From a checkpoint of a small mixture-of-experts model trained on Wikipedia.
Experts: 64 experts in each of 6 layers, 496 SwiGLU neurons an expert, a softmax router.
Below are experts of layer 2 (counted from 0) of a mixture-of-experts language model. Rows are named router (the router's row for the expert), gate (a neuron's input weights, with its number), up (a neuron's input weights, with its number), down (a neuron's output weights, with its number) and show model dimensions 96-191. Each number is 500 + 25 x the weight over its row's rms, rounded and kept within 0 to 999. Numbers have three digits each.
Before each expert's rows: a language model's description of what the expert responds to. This comes from a sample of Wikipedia text that the model never trained on.

# expert 33
Description: Name-ending word pieces. Final word pieces of surnames, place names and words, often in sports tables after a capital initial, such as Tom-er, Karlovy V-ary, Ab-aba.
router:506513489528497476495517498516490512503501517485527535530556506492502479486518451577543478513474505490490496469477523528499488484538488466507557492493447529506540538464516484510506491477482479469479514500554510507488510499493460482541487527499492454503551486490487494491518494538514525488
gate0:466514480511478476513516462528484531456504489466539461501526493554533549486488527517508517525486492490538507475517470495507496428517521522517517469494530531444529488479501488493531512475520476475463524526508508543549525494480485474496486515490533493503441488504474432506490494520502484451
up0:543469495505503505476502532475475469484512510488511469520479519489486450506499515511479494532474550542450489498504450514520475514521499533529508512518519540473461514479496503481507506489489515467498507493470517508484546503531483472531467506484499561489507497526540483516457506532494517480
down0:549486484527472461524523486521486462517507504518511541545467483537519475445491477494501515504480496521494480502522537513504503504507530495537485472470464503523538448526495489487469506494491518532488475477478499474489477536483518514503503476519535504501520529519513485518506508525461470492
gate1:531479500499509500520441484471474538468515486525519477511496495490444482545479503538498486517461522511466485477512478471514524486523495531551459464512529482498466501497513521485503498533499483493457497454504510537492498510509524485453547498487515467512496489496470474502488527495510531489
up1:458475474506478514499523535554507484476496502469491479489457510494455505496499499470477517482541471489485485530487506535481483473493489468503510501471524514449490489532509437489507490494518508462517437529495456532508478513494496512485526485538499515464500515556522510492486499536502511484
down1:546497525511470500513466516501518527503487485506454483475498514509449525518491515517524534507503515458542510477489485475480530531493486520484487478483492513496522540534543488574512494487527545495526479454464487516493501476476495502499526541492494490565519512491489503495452493552469477529
gate2:493538479485530522536526535474476524510499481513517519468509477458463499521436483482467516488452478497515493490484492488464465493506495477523497517463456530505541508478489459486482498516507485554501450469466503491512515569488447517496505528443500504479521486527490476523529453505514529523
up2:533511502492509501507507496465523543492519446524506457546509495475501525517497481515480490480496507472496476495474493494543507512500486488515502501522496493528487498512476528507473498546498486523548465517542446496477512503496450480491486520475508531487478526537452514542450442528525468482
down2:489501537506514544530452486520539514499526494506474490526438497533459528523490542491505476484524490512459463492474524502503495508456468468534497482478486519480472503478471473522526518483443495440549477512465458515517525535486503491485519476488505536511507498504502486500499536482504452493
gate3:507494485520449529438481518483496547495516566501508522491480551517494500533492487475477500520457515467513497555499460443509486547476474523509474508515523484477505559502526515529507482519472472451510493514497509492507490519490476511479481508501509444526477524462495525513507495495491505466
up3:520536493490501535449463491520487525467540477514497558536483522504540522520500485467487496467448593502469551500493524516491488542515528523507527490496506526512500509521554517525461478540468512485480534493512505488526490504525487487483522537488489497460505488476565544478536524515508525536
down3:479501481521455517494508497505500513469415495465554502479502527533463500466465485516539507553493521521515473502518545556468501581507486485518517491499498539555515526519534499485508540549483501513508511499569575474517524482514541482437486543525498502498513523557513484462513510495487534536
gate4:486549502534491468507474517479514458544449533434487489478505469488489538547457506497517539501526466479490479494518501468461505470483451490513560481524494492495476524524532498510501521481449498516537502497468469529489540522529522486503524500497560483506517481500486476495545475507467490522
up4:462504490484515474519490516490488506516554501487500511504497496503523523499516492568514530474507529513496516499494507518498542508513449505541447467493496509545517511506479505531523530485521496475518474486545540502484542506460467522519493529483505515488488472498485513508457478452488482518
down4:494497525456475497495459511470495512570490464486467517498479483547529484513471507503491516460535457569498524577468533500499542499508490484495493510512499494470498499498515508514491513518499505545473506480507495531477515510496508502542494525503471532468500518499475448495487537459486502499
gate5:555514570475491500527519538490498487442476491555509524534503482472504434483494480556562508503487548477519515522520522527462519484504518501524475511560494523516518491532480517516493485510443512517512496539482505483487471450534453496488517490513523502467519504482499504523510474527494549475
up5:504485501496505447482487488547474510504494521479467498511517541465534537498503494503529538481491516509446454486508534539512507541510509451449510520494488469521511518524485446484469534502478514519469473500511534522457458501533488500475524495536525484528494496528472471523478467460502481530
down5:448524468498498496533493530478494524552470502496507496524516506510497509522532500481479467510516486555493492502498473522515497503480514481508483489491441502527459515486487499501511491493475502442515484455474476481483504512482474536456457475506496459492505492544492525523531504514496543527
gate6:540492523550530484509550510483491482474469456519470523511500538524551532482485538486486515477523522519507480528505486512490524483517498461504515552493511518528467540554491532493510407544544500487538516471468473469464495522469454503498488497492527474459544541524489477505475498495497473541
up6:449534481499471496546516464496513458544506497518533450475499504455458469507494481512520482555508488494499537457488482506498540530495551490458519510545522498453469492499487498512497536476543551475481511487537509507507505529527513538471517509506452481523477513493554507524507477474476558475
down6:513537517540509474468513506506523488483464483531490469510516475489475568485465537483536493502496514501506526522475449510531483467485495517488467446534491449462469545481530491551482494528486542533475498502509513538505481492472529474494536524497519500489472502502488476498524550530498550495
gate7:467491490489500427542472522504461523489546471487482515506518524542487481531521471509521504522433498540500450502502514521485461548537512509511453489501466527524539513467511506537517493482518493492506461473502482547443470506469516514523499569488489542521510441504488520502506474510497499480
up7:482506484470498474549463514518513480483538484504535474528458491551481505486535494516486531536496502505493521486461455477501455518493515511502519523486527502474477499522524502500560509472472477484484508491479523496507464495534503449479507483504527493513567467491529494468465542519524533495
down7:484445430492517475535494469512504522509505470487491492491512491514518507493435463523516487519520483518514512469523500466472507469509521489471441481524544552553508492472487493508497507527498468479558495492512527480517523444503496488513497487460505517493520501450488522475502536516482466480
gate8:524554544498527484536476461461495556462498516527432493461526547475500498501516504453478523541546465543509538490492474490528490464496472455506509496496536489525517495502512513472490508485478471474541492529498518449545486507474494492466520496510496507498493483491525519473449480534502528520
up8:529521473515511498477501474503472524506477534492479481475458506533528509464504503466516487482535519515475534530498491464491547519494528479492504495537508470511487499525481534487509469491490502492484494469498503503552502482533454503516511478499495522525507454524528530440500479506495462477
down8:496521506491467533566524500449502509499483480500485522518513521475475551505465521510519501478551487475505498535503468523493514521517534495462498530529490516477509490548506500507451519536500484503494528497478503479510453464494494469491532477501468489544505523434507536525509512541488487460
gate9:529493455513479506481522506518449486463496487484448518529471520466516488492481458541509493514476502508472503512509534508489537518536568499478517539452459512455473487475523509483467527550488474482514490443513496499463476524528484500488507460504515541496468500542577448509501519472482543517
up9:450517501482498500512447507471519523537514510503521454506504469543460518522506493505510490501513473475522470490498533486517524528508538518476508517508514544480545498449480500458496523481531514479523515508530521484507531456486475517505474533507544445513533483525510494519561472489488461492
down9:457525473508492543532456498498504516509527540539494451470449489497495548532466488501527479466482505510500525506508470519522471454512485517493495506505490474509439488509553515532498527498457466469475471481517521557492486453483483546491507525480577514506507495501453508462461468480472471510
gate10:489509515513517520511533514505500524459481492508488481509485503509530498525454510509502497502471477469434517483521478499496458514540446500519508481509488544468562568495504504492555506518489505474565518516493503510520506473501524448494467494482497465480486485482480511535509496499511519501
up10:531501494525517498495516464485474532472530527503482490567488484488494531465469532532482509490518530454457474535488437501505471456528462466538527508494510500456520502523485496503486492481505502501561513538504488493504461486540532486500496475504489500517488508546500500548503503505496499503
down10:483515524490513503522434486493404486528511533481498474464520496438500550448564485539458516477514516492512489525489496510486516487484527486489486517508509503530469513534518510504486499507460494469546508463503514462491498500476525463453506491536529539576488495481522521484502515496513497521
gate11:492461511480467509500528506503500506463579558476533535456510474503500466502514497467451488498455538477496497492519594454487474489465546466485540503500467547468546515534497514507505499497550484529513440514528535540485486544517504474492461521556518527492484457479507526486515536538510488483
up11:490499504543483496500519508468491494523545513509530492443504478485521502495524523457524508534562508513502475479489478457508474516513498494467461484493509475507469471486512501507529508493526542481493496500451548477522515540470506482498510540495530461486488514505533511471504482495527525506
down11:472509493522490485509532492517514495510501536473528509507498498505486502491468475496506485510535533500473524515488493493524519508491499494508537507525479522475476508483486523484463489519462494538550517492504480492478462538544483493548515542496484448457513529521500494488496484473513528506
gate12:527507461501504500468492482538471532444494496531526533515485519509490462491520477523514523496478513471512467504468476538489510474509525521487497451520458513492527503491477534510493494564481519495489513459513507537535470517499455488499511477490514512543496495460508502500505505555509505491
up12:504506524500467484535529486575471502499523515524494478532490512554483525499520478498478466486507502541506520532487522503485518464528503526498471506539510570480525492502531501535493528505551514480516496511515453518565499456493456467467464520455501535513526493559495556505480478512500478459
down12:520515525522500514518540490464495513524512451513475496495512482501493512452493491501508494466450494505512484502473547523511558533470477484491526526470434471494520478497517475522535501457501480525525519473525504500504468484512510532490538475497516476562529501496525481472514530496501478442
gate13:462479531489527524507510510480465480497471496531493493534485534507472481506475519521474490446518501460471499560520477509516482504500499472484494547497489521505495499500519513533498495511505473443466507529503474532480519460500500472492452529514503427465540506511490489527524496490465532521
up13:510503484535447489485490503570460502512508537456539485489496493486474481485563521478474526491513503435516504439505502510477496488486541516528547508496502518507504528465506493524508461513475490467505541505512486503459487480530527547512514475492479505481464510502517507503527508536462473509
down13:507491527478500482468508525524506509467520496513531520527517478423536514524467496472473539594506514508519479483526507530455532506484467490486540474493523530500470493485503500450503504562517545511500520461475558484480526476501492511495509517467537472500489512534524482493489501471507459486
gate14:487522521497504532494514502509526518520482500488507471516509502537482464522525493514498490448503501489536449509527490497516488523479533511479504486553486540503502541500483507503505543516492477467548485496506495484517532505497519479426498484488505548465508484483497472506515510551526504487
up14:447482474467475479520476520479500466513493488510487503523561485512526482537492513466480474507512512474486514515483525546499492458506490510464488502499503497544516528519497538512448503529503474501525456510488497491494521552486518534486478442505487474516509495434504493492508478529481529469
down14:523532457516485497527545506489442501507486502504465447538533482497498529515508491485487483516510549537496525497508486502473496490476504505483499477544525518503519474473501500513557475515492480526506573487513571489480502488475525479464498516504484488482481510536472480485494505497485515463
gate15:496557500491451509528511474484489455519468485495494534479460479507497508543527486482505549501462499520515492532485503503494541498487466492511480528485472520526494483505535557477565479505498540483465502512504499462478495479491484490526518510492511449524526464527538500481487529498503539496
up15:507512466522514533484522529522536525522520432525505495510499541477509511525502511486514502464505486512500529504464506523471489465471473468453463470495509489484532510524493486500527526495493515501498507516483491504499466490515522522463502512494534467502541476505494542539511482473521552504
down15:532519501496506482488457537453509556481496509477502493483491483528510484521506491487509468508497485494527498538507431497476501469483461498460465510473463539517476460533513526515510509484510539537497481478529497532509508512503504523492516496518491478530508458507502499497492517502513502523
gate16:492511528486528522492498536476490495533479509540471493535485500477486515516499492460519476508486504534498549498495492509519514519529569494420472534478523547531522536477500526456496506485523468496486470497540445520465513491541466498502485485520560438492513477492463507543500541503469501484
up16:462498514498480507538511494473494501486515517522492506470512523448508535518528527558491514523534493512499490531488520496474508506471514502522470507518474529501540458512513491464519492483491472550505493498550487485503508526512466492483491487521514510492463510477491516527524491501516477454
down16:468444537522514525558483549499468520489484552451506505491551464512482507468506515458501502530506507477488492468500474523469509507502508511477519484539521549506492518486471508510486482490477466537490483479465460478488487459487521495472478516458503501505492471507528498510518520478469521514
gate17:498524464537543511526512507513503540545466529498509532529477501512475456485506561526468495533490529522491488477530533544450485548517514488477525511510480525494503525555475543517517484451507472509517524479568509493529499456480487493514506516496481486528537517480514478506492534512478523492
up17:469523518491493472473498533456538488536497496512559475483455523448498473512513481485510496497486476475500479523499425521509510519482495478500502503500509475503481462465499501498526471508476546495500479496483497473476486504484516484497495479545511490488527471538511497494458483507483526499
down17:465523482497533503531479431510495504471488505497505487522500480512485548519499558530528524482497483517501507476448524483502510521547492498538468530499514513487497509504503507468509491452496468515470523515489528513485501534494510497520534498500522422508460497511479447497488508496427490493
gate18:510470511529464523534510511499513481552535550533485516503531457530469478522480535493503506497471497490520513491495472509501520496504509488484490444514488501517530518497463507499477487489480537470526503517519503444512515521527514493518484536447482559503461504494468545527511498530494477486
up18:526533506498498479503447489467497486512492499513509478483563474516478514537476528525456483491483481507568503463478491492496473547505485474521568498495493504527493514480505461511511546466526520528483525510524489508478499483496500484480498502483478473488515485471483485499506530473524476528
down18:490488552524494532487470437527491552484535471496511505480510467498493477476501523493502486454479484484481501481498492509478463496475513499507492487515538525516480457476499517495522502502488477472491459507466493474465511513481506456484513501549443525494529497511528527510484485484508523538
gate19:505491514533510498522517459488473493443479492534541484531476493508498457496501502509525524486484481481522482508508524491529478512443484452452431497499485475515527498544491514494481495491493464477518489509524499504500480490525470505506551484525504493514524509475496520544505472477493539526
up19:521489509514520482514466500490547476523505508548513471493475466521561470486504517484472549489536490528505495512496511503491498515507505503499527441528483549497477487521496502489458507509531530478495487505493533470401522493532508468498519467529475513523473524524525491526529513514533473529
down19:484504474506496521440446526527522509508518500520568450548489495524480502511514516470505520507465474535536505528498515460533479525472489514431499498529496463511493496432487523497504515489496472465480505496465515529469494558507483498534463519520474513530509576441469523494512504527531492482
gate20:485566474507492480483481491483497494439471515530511530537516512465528487472486520507477471524514527526489485512519461486536507461504504525478482484491512504492502511499500499515516500485498507490492485498525540524527581523482539454530479538484491490530470485491498487417549519532523487520
up20:515439491510519529492498475505506507464478511520518540523515504554514513484449542507515506492477533526497507503462477510484441492500523486498518462517479492470496547510490523515482483507497467512505507480468507495495488505512486508509506492486510467486504483461494498489502490516519463478
down20:507520520535472485486485477463541508509482545479486498444543522492488496540481499518418495473527489462496545479493509539475520489515553512509467503490498474506491499523541506507505545512441447523493545474478441534525552554516505454486545498524492485514534514483476465488480526462488501507
gate21:501523458497558478464507526520513507504489502506455487519517470499492494505470479487539509523470540492513503524517496510515496490527555508483491493482470526514486493498502472488494529456493482507486497519539477510495505458553494510506510476503512539484551491480454475502475517524505518529
up21:489466513503507538498494489473527486509465483518453480499447507468494467520523509490495489521514505507462493499538493513530484486500505498501495525491533434485444484475493520528499493528521492479503527508471489527478483532513513469505486542506521506520484501507485480492555495468517498556
down21:507506489527526522482479485490531490474473462489474557479504503515458481503495519519513480494527536526487526476506506523494501466539494463482471474504529500542524492468476506532520446470516460525481485556522557495462513501504538546485472512513466510551510547501469523506522507482542542504
gate22:435503526479517477504496554490489485509520523498520517543529476478497476517481473490516552543498478500508469490474536484475494536503484517515466525511512492511446492551470546491483497467516488525493442450521504511492507508552490501500500524512477479504498448445506511523493510520526513450
up22:458500513493486536525486487550506506516499469531491485474498500548467558488540510492492512462510506508488499483516509519516483446501536491516516516510467495488502516470505485510495516486494486459544474510523496515526497514457489535495521490494479508526477508514503507458531470468500428527
down22:504509495470494502494532463528511546514473562493504474477451526504469514493510516526474495487545443482505482520485489503509472505485541502520502472500528505509522471525503512517476517500504533501504559465474515476502509483466474503532471536478450543525529527510532481516508504493486497493
gate23:446510510469475480546499498493512528487507474531502499478516497489511480504529459524498517503525478468509487526518496513469500500486465485450510521492523520486504515497470484532523510507472521520498451475527527533505529463511491488507505487523488494501515461484482513516509466468458468476
up23:515504477501487500512492500517530509475478501493496475504477509507490510502539528554449468477463531505514503553544487509548511464473563516527496497484505464526485516507567496492515520518537498481458483510495502511462523506479525487478503531494442502532516486467451526529473459489515506508
down23:484499521455503472462491484494473504476510492490517503486506486479499484518514475493488496490487454498547475508522489438498464503495494480532462475488505525475479531500510502525511491505470505516467524534490433536548496468491498530502501521516492497517504519476463486464567463504519481513
gate24:453503487496491526522541506478533517493466516502520527578513486501461503517460527487510500494447534485509515521530514503525506469524457512493469501470420460474450497531526450507508466516501519474575504442491464451498495518488530559497517527509469431488501508478531483526504486482485522497
up24:522510471503497514475456459482527509490480487531496468521504509486500541532473484519520518512474468482509508508509490545479499478485512511499500478509466496512490518471518493532527484463550532478495523517504478509480472446488472491504560525485498467482530502508473529521519569529529503521
down24:495534526509482517491485490497540490464525493513496540449502531521509520520541519480488523527484496458464540465466549502502516495519469461529493529485547510517499479521486516437503490509469467464512471507511509529539484472462502460507490518467549506496445500477492505498496466520472504432
gate25:537513544490512515467468478510532516428504506476465544510507500485524488521501497532525484493528540501541471508480525545473480482493520480498523517492466512508536517491478471491504495507480460486482538517565521500493500495526532472543510456510534472463546517483494501519506491458529519489
up25:456500481507501475499522530506481502446468510492536522497522479474533516506513435489546511492481501471545492480516525533522521497522474504512515471493495493501517530447443487493500503544515536499468501539482486488481456502487528468464533443467547496458494501495469491526481493486495488570
down25:466484467494474483493534531492529475514510504518489472421520534525463523504527508520492498500487514500546475527552495500475498431482485519527538517454450509502547507509475529482480486521478506507489506454477513506490490486503534508490548511561530492477521501559488464480501507507501532481
gate26:521477476483472479511504488501487524535499460456479495556516516518503562463511487563494516494509463488480484502534483502499503475521481451524499516513468513518522471514432541539525497498509515505482480503541497483512499519481468509466470524472518450521499494482518482518472504524500510496
up26:496494520494500501474516495571480515540493471490476521483502537478495499520503490515534573505542485498512474546497530522476437491491456477506495528537490492486478491560500507510523560517514523515536502511489495550444499494514499523510520483511508472470476493524504497528535502532495496485
down26:488429479472519504458465489488524477478479474442511494492452497511533489503536464498511435485523425512500504510487524547518507480490502493475442510512502479508515480500454466460522489479480500470517521490492533487520525487509458468508502499443484465509508496537490471499486450465531495489
gate27:474532521524483492441512482509471496481468504481521526443531533500462490475489456500535509526492460473478493513527513494495482458539507508486540493500516509556491514487462496534518551502494529485483533428510461484522521506477493505489503515482531489497520495464505486486516497489456468484
up27:516474517492487501437482521482482511503526505508494504498517496462491459479544503523491467514472531492521509473505513515510508493499493484489492499507516514553518541479471473559516499527495504479510473499480528508520524465449538522440485505486495487494484500459503483527515513512465501488
down27:509479484544513498520528484466492503539499496510511539512460510532470538486483555468499489512478510492496503498481520488491515518514489510531497536504503501510494502489495535570527464518491511492465514523465532509505464551489497524520482543527469549524518503459495522468507538502512502498
gate28:456509468504504499513521508499490481489497505511509546466541481529499497524489482558516527519489493528488521490510503525471495521499478469512545512510517518541485531442509535527512491455505525535478515517496540502520506492495476491523481488502502516499480499504490534502449510511485531492
up28:499512485510496499524510509511513513515498513430489513529468545477488463533467486462520533512490570507516448547458516485471478455524446507498456489528530463466504512489489503504481500469523489512512517502520441476464502494464491486478523540463493470525447488537520523506493490487506475500
down28:490489462484502523504478514501490509504476548497508503493456543495485505487495458471480466520523504439518493551503538505487487487473544516475466461477502446518515506487505481508450494510489509499490484559514478475495538535486473542509504447547481518543500501486486474509443491452492487516
gate29:494529549479510480517527494502489493513479516536519483515507502576537489470504482463474486470491470510557476502498541507535520483486475486468530467548503548483514547517533486477443477455545475457518492496532511480511496530515462523480527485491488485545520468518554520548485525531478456531
up29:496490491479489521537480528509511516471478487497492462507500504490500502503499500547506463493438502505503472510541467482495539508500483492552497476543492480458529514463467516468536488536477524476535480487496506475462485480473483468526493498480490517498465509476465462460482464455504516483
down29:453519448504573497495510553471475521517522518489528462501492535515498470524499493495540476503503497497477531526480551496503454514506536455498471486538529544523483491477562458474527496501479493524528523474526493485520509511518496505540491506477528508462516557519538519515475510530484505483
gate30:518485465463499473508579557501535486509457489514496533488558531500452456488542505484476494469469486512506507519444540480484519492525513502492501506525490470513519550537539480503520515535502501575548495520494490510532495485509491479511515507513509493463483477499489514508516488494505533528
up30:518526513471494495532484529498439547485494500497532482489483510527522543491495486508513501500520487466523507511497545519456523515510515507535461527514500490454468508461472527472503507477488516473485502502532514513506450492485513485543491503506538533510479483469477507504537492524502494509
down30:514493541479499526486478468537476490492521512500529511502571512496497440494463466469476544464485518531531501478526521495494480475471499505534505519485491488505503538485474467540519524507548475465478529502453491500511504524512488497506492517498494484496485517534475499499458548488507467499
gate31:471505511495515540534519523505477536486434509498534461478542493500500478471466501516498478515494539483489537539517521500489492498484527510517516453546490507445486492486531510488549500507521459481516537531499476503545482463539498503478480515489461491514485500518528477494508480505467534507
up31:486488455552517463508477502500516530488530552534508513520496466474491504516477503471514490493491455493523534528549500491490505486514459473439478500482547543530482519502494546484471475481485506511493460492486506512496497514548489551493472476508530507523465483552514468503476481506522500521
down31:457505532509528514483456504506489498530476513494496489532483498475470495527506495479498477500499493481497466508520498495493500518512484522477510491533472499493514535544485471481496546516475541477508460518492510472431477543514493506469511470541563487503492518467482514451483487504502467529
gate32:468469520514519471481477510514497481515556548519506535535490437491465526464510504506484533505548532538505471473496508481523484513523509506533474526508537457510530452501496502488506433515503545507467516483491513524499512484492521517506480477515519492498502505511503508472512504470514472528
up32:531476520461529491497509471502508506552500497515513482544512493520520572523519524500525500447536494490464509478506523542521507488509505506496569471512517492518525521493483514518489516520499495500499534517466512514454464493527531523506475495509494491483510482505457455448501507463520477489
down32:511509481483517502546489489517476522509531475513539455491495494503492517530478526508462499430523505484511524452525487505464532466506549475520503537509517517502463530486513513534538483519528476495510527545482497495500505462479518482464489488453531532471480531492452537488489459486489473476
gate33:514505492491527504503519501491492474476489493504486489520524538506492536470512520505481476515448511495460541464511487544501419465502540548529480484511542507523528511469502465512488514494551490505487484518447514503489486494516491497509523516466476501478508499484505514489500517457530517512
up33:482466512460530493495520457508514484530555486477481476470521509473477534516507496468497537526435522493503479497525457520515471472512549493513537530509498497490564499503495485515514450508528510485497513502463512473512501488506502447506486520497512465504517504537508552527464502488481522560
down33:518499528515542522530569500496486473529528497461460528520456525550561492498480544485490507499513544501480493517513471515507489502501499492493512529498533497482515499470507516488503453494538475497452530524502519510526492490525559476498510474483509477464455485537491472484493528486526507516
gate34:499525459487436515504542447511496504515505516485474459449508484475507497493542485500533485465469487507489462499469519492489489491523531465501519493483532524479505481569485507491514519472557485471521492507469457503508490505500535527473542520478494528494486479511510518508552490501496511503
up34:535503500460477536487498492518469496512522526486500482479450509510516502441499477527523485473498504442525523487488491491522501471474533504476466472512516492466500501444522500575518527524501513525495465497525530495521527455495474511518519518494505482424533519524466523502508507512512466495
down34:508524476536436465497516463510480516495447472441468493514492466539517514513492501496498465536527544478538507504513480532556490494495492529481514551528523479480486505468503490531465482483565495531518481494513488495527533518511506495467504453460483498472530504535501471512501494520479544492
gate35:465455476522523499505449488470500528489523482461514550508512482494477495498504519519485527490486511519494523516491499477480568504511542517500491474445506494488539511498491494461521500522516570498451471502520503475521516443549473511523519512519536497500490485524515491520466496528533511483
up35:495506496534492487473509473531502559446463521472522506471483506518501485479471522485506504530508525474514514482487511487499487498559508542511494523453467504490506494473507526514469563476478508515516480526525496507505535491514517469536477492513538513511536496544463537527484491481475521481
down35:476452513530455489489507470488539443530507456546501511515508513517497465465517502520450495502512519494498492514500480525510465535569494503508500518519532489490493512479489492456518503497527511472502525531505511543525528527477484534528454503516482406498489503487489457480504503500480519532
gate36:488510446509481494520523528457465502481523555472472469454471492488526528520526496483507537534491464487550511529508465476505501493458509493502513437512468486490476500487520496495504476502497521484477498507518513492506480534512479494516490487514505507498497510475459503510518534523512494492
up36:493540483502474495507445504530515505494512480492547500519518532476495511482520534552514499449505540493489489493517518477495487498512495503491498468521482546499561460517459531482513496541500488505555491506545499477513528511521517527493517499507510516503502497534498490493521515500505530482
down36:497487492540493530478518506489443533493539487442497503540487509511499500481540497530501529529483529471518484477476482475498509500503523465532461518461538472509483496478499519512510456502479552533494524503522459512513503491512495520515507507471496532454505550489494504503502459536471519525
gate37:449531530519514514442498476536457489499481517487518493503481497479475467544494492470500500519498522508516479420467510490458486465508497468483457499502521536492530501492483511559505565505506543473487503505555512470462497503497492491512492558511534486472481481449500491532487527494543469475
up37:479470498489484509529452497504481519505498509526473482532559492480510476519486466499541528486458508431472507487536517471519434463502453491544465463459500491454454517528503500494471453502509507534493523509495478510539505512503501527498483529495501514522469499537488515480494494520486504510
down37:507464470553537486539466485505491507453509471521473529490563517490500491497514470513556520498506489517474502491492458509488520482528462497524475518499511462495525459470478471481537484527509516493531508519517454517477488553528463571486540480513526461495498521505507525493473507463460506519
gate38:507518503512479473506497518523501547509454483502445525542520490506538485477518476528534509499467558525464498476464529478514476471455479526460533515501504518489511502499515492513489526521480489534498527468501490526481519510504497504530529533505513506502476488468484527564490494484511518534
up38:450490509515536448496491481526463499510498471461496520499481453483530511490516529515472465476453492518536532498519516468524460467495491534498499481503443468538486480492504459531473543517505510443483470483499513463519487517501521493508499570522467488530522459525530505499493519503457481508
down38:536506495487535466493511461461526485518497520494491501528476514479512467517517486518502477512506469447515519515549477469435535494484496484466506472528535485473528486493484498521489458495464541518506479484475454500524517471547481514506498471495488508551543443529483515505516467523461539514
gate39:461498481466551510511487509516457493493539512486524515522530481483472482466509528523544492562502460462500514492483526515481540515514512486553503509515472518532471503492501511525498536505501462536530470535503498552480473499486481507458475497546516474506498476483502501498494497462506505520
up39:475495456506520451474508544544479496540514535505499521479475502508510506489520470506514551492491474474487531517488505480541516505549496484476479526441449469499501515483508482476460568491480512436494524526522491522505488497518473468494470462516525541484510519468499442472451502478499485541
down39:514502507517483478555484560519509484488498529441573501498515539505495485455477520459481497519504460494490466480502462491504513518549505489443496511484520479508501543505513524483529524515475512534539479502532457506531465472475496456474495523527485453522431516483504515510456552533472525532
gate40:524527474523508506458505524552438498511511497509503539520500517563499516486505519518446547508459560480562502458532471490488469493492523485508504498473450532473476502522521514503461502531498484505484556466447476532518484509535463508488471492489513538513477484464499519484493545510484455478
up40:489481488477477534506479479475537495489445514450517540551498486512463533482502543466524506508473473489498504542509493479507493497544521467554516521516480496506464524484460528517480546519519462527484471497507521476530539494499505465500527465509471491525469519519509496519518535482538451481
down40:494500469492489496460511516523490487512552523495450473541501492512495485470483498546507490547495503474491466513529471481510497509486458480475477491515558531531512534448509543470484495543559507488519504503516489511497501519547483520495516454507518503483529540470492484467489505551515469502
gate41:485521514494469491561488463514526558496520484463550497499487491537473472482498504479487530508461490503499555504494481515485471487506517525484480476527521443509412538536476472509457522474508527475502492495495533496544489477597508510496532443513465495467506481482502510516523460491524495473
up41:555487498512542511496500525537537525502521527503505505456503529489520471501515467497528435502495559486503523482475532485490533480477499517488472505494481499512476491493546546490497505497515462564487509533499517487522494513515524473472486489485508511448517457487513519511472527538533486491
down41:508490518517489551483499467492484525515495490513511503495503511523534488543474533490485512519505489468474521525483471515517518527487492496476488486495478524551482522555543463527470470486546471502441452511484516495532470517458493502513479514485539477531495482500510495584494465474489512498
gate42:484505507542494462459559478534554520523512516478532546515462512499487505468488516493479468471520486488484523503479449509479521492521490505530492464531527475503507504484511491496500501487513518503522489521511464499493492513459490497515509481470534505501511469523498492506534482540473528493
up42:538497509459552532500533513506528458475545490550477503548482469476504530489496513549473490507458544461469468487500477488540517511488519501482511545469461493489458503534505493466527502478534500522499526521512477499518524541468522491488503485481518461525481512452587474502443509503516498526
down42:482497509523502513502472473479509502498484513511475492504518507471494527518491511435529533551548519561517473536491511509480506499488508489457506514515516515530467528498487505509528526520505473464462459461520476525476512569484504528541486545464497488506501567468485513476526538460467485451
gate43:470516499510457497493483525509462511434508487483489513480496503478508524512498475507490450494484563511527454500503517490496482545510530524489470508501474491497510532500441518471522501584516500501511516477485521515500453457466503484505476508496537481468491492488485574487478499440511513526
up43:499470508487483483538458486540509518487522520514517532479473474535508480534479483510493510511542509489523491532533537544481527501509482498481497479509516522505543542489494509508442521471474477512497485453538535470490485531504496531489452523456518499539466567493471518492500516542467521528
down43:494484464497450512471531493479532498523515511493523504469526490510510510528467513538492529489483476461512510467410470546507489507500543488503498494505474516482504494445525471517496513441458522523495492464553483534473443504527514507500503456494498542537498505530470497519472492552505475532
gate44:490515483505471510523510487489449533541530514506464526484502518480500475521533441496514494506451543545532502503477515497534508528506528515501503526506501492513516501456505516500514510507455534497513510523526493470488480517511496498545463484492503484516494497478508461507485488518515483478
up44:489485441481486544507499517499484478519501508481490492552492503470488467476473517487476463498503468485489471473487498467558477469461556473489492475500471476536508484524492495486533496471484515477524552477501468523487463473467485523489504566472509510502506497446513486554517482494511469529
down44:472486496469487528445512514514515509485476487526494515479510532471473498469489473541488521514494508460476527490490474510488547481484553499463506500474476520539491526503522482485502503492533479479516516499498559484497525515505491479493488503461508464498533470518473506498557514491499498461
gate45:492505529493507462507469512508525534505502477482494470543522487498482509476498504454482484479492519478479501533495501539492522464497518497534480501545536467481509501502482497513519474495503475499560469479484463489490496491470477508538522492455511522494475524487471493458482540539551488506
up45:522485522501506517530495518448510504502531510529482513500482459490531504482476519504539535546497520432506486519482534505502511454510501483519505486500472557483482498473522502476483496427500486540507485486476476499504476523512461510496551526473505487477535496501525499518513499465483490467
down45:492520493490495486554519502465521533480494472497517530464497522503512518478477495461470528499482473458499501494492473511539494474472535518533517464509515480487481463536554545492481528506484506544496511476515506429462513485454519498456467490495498510494493495516523516470492476518483473486
gate46:491450495508487534506496530489482442492518504463555506481468518455502516546507466499450535542510513491500486511508475535505492485519518494515506532483521502499455488512515537493468489538496467484497511512520500486479506516482485537544525527472470479490494464504531536498493510522467531519
up46:472533525507490525501533474492531493512512539481538461532481478492500477490465471506488500520455544501510506490517506509518474470527524459476505508550492497465472468555457530513488500483502449488491506496485536527452524487477497488526443523479484556555470545445483559521481496511525520496
down46:523531467505488492498475459510543459479497520495457472507512499510479464491451457500497459510519532525504473535490496525466467479469490508558517513532510468516507472471490477548491507552490520505483489493494535517516519494499493465511487529522450516512490485488490494530515534527462508487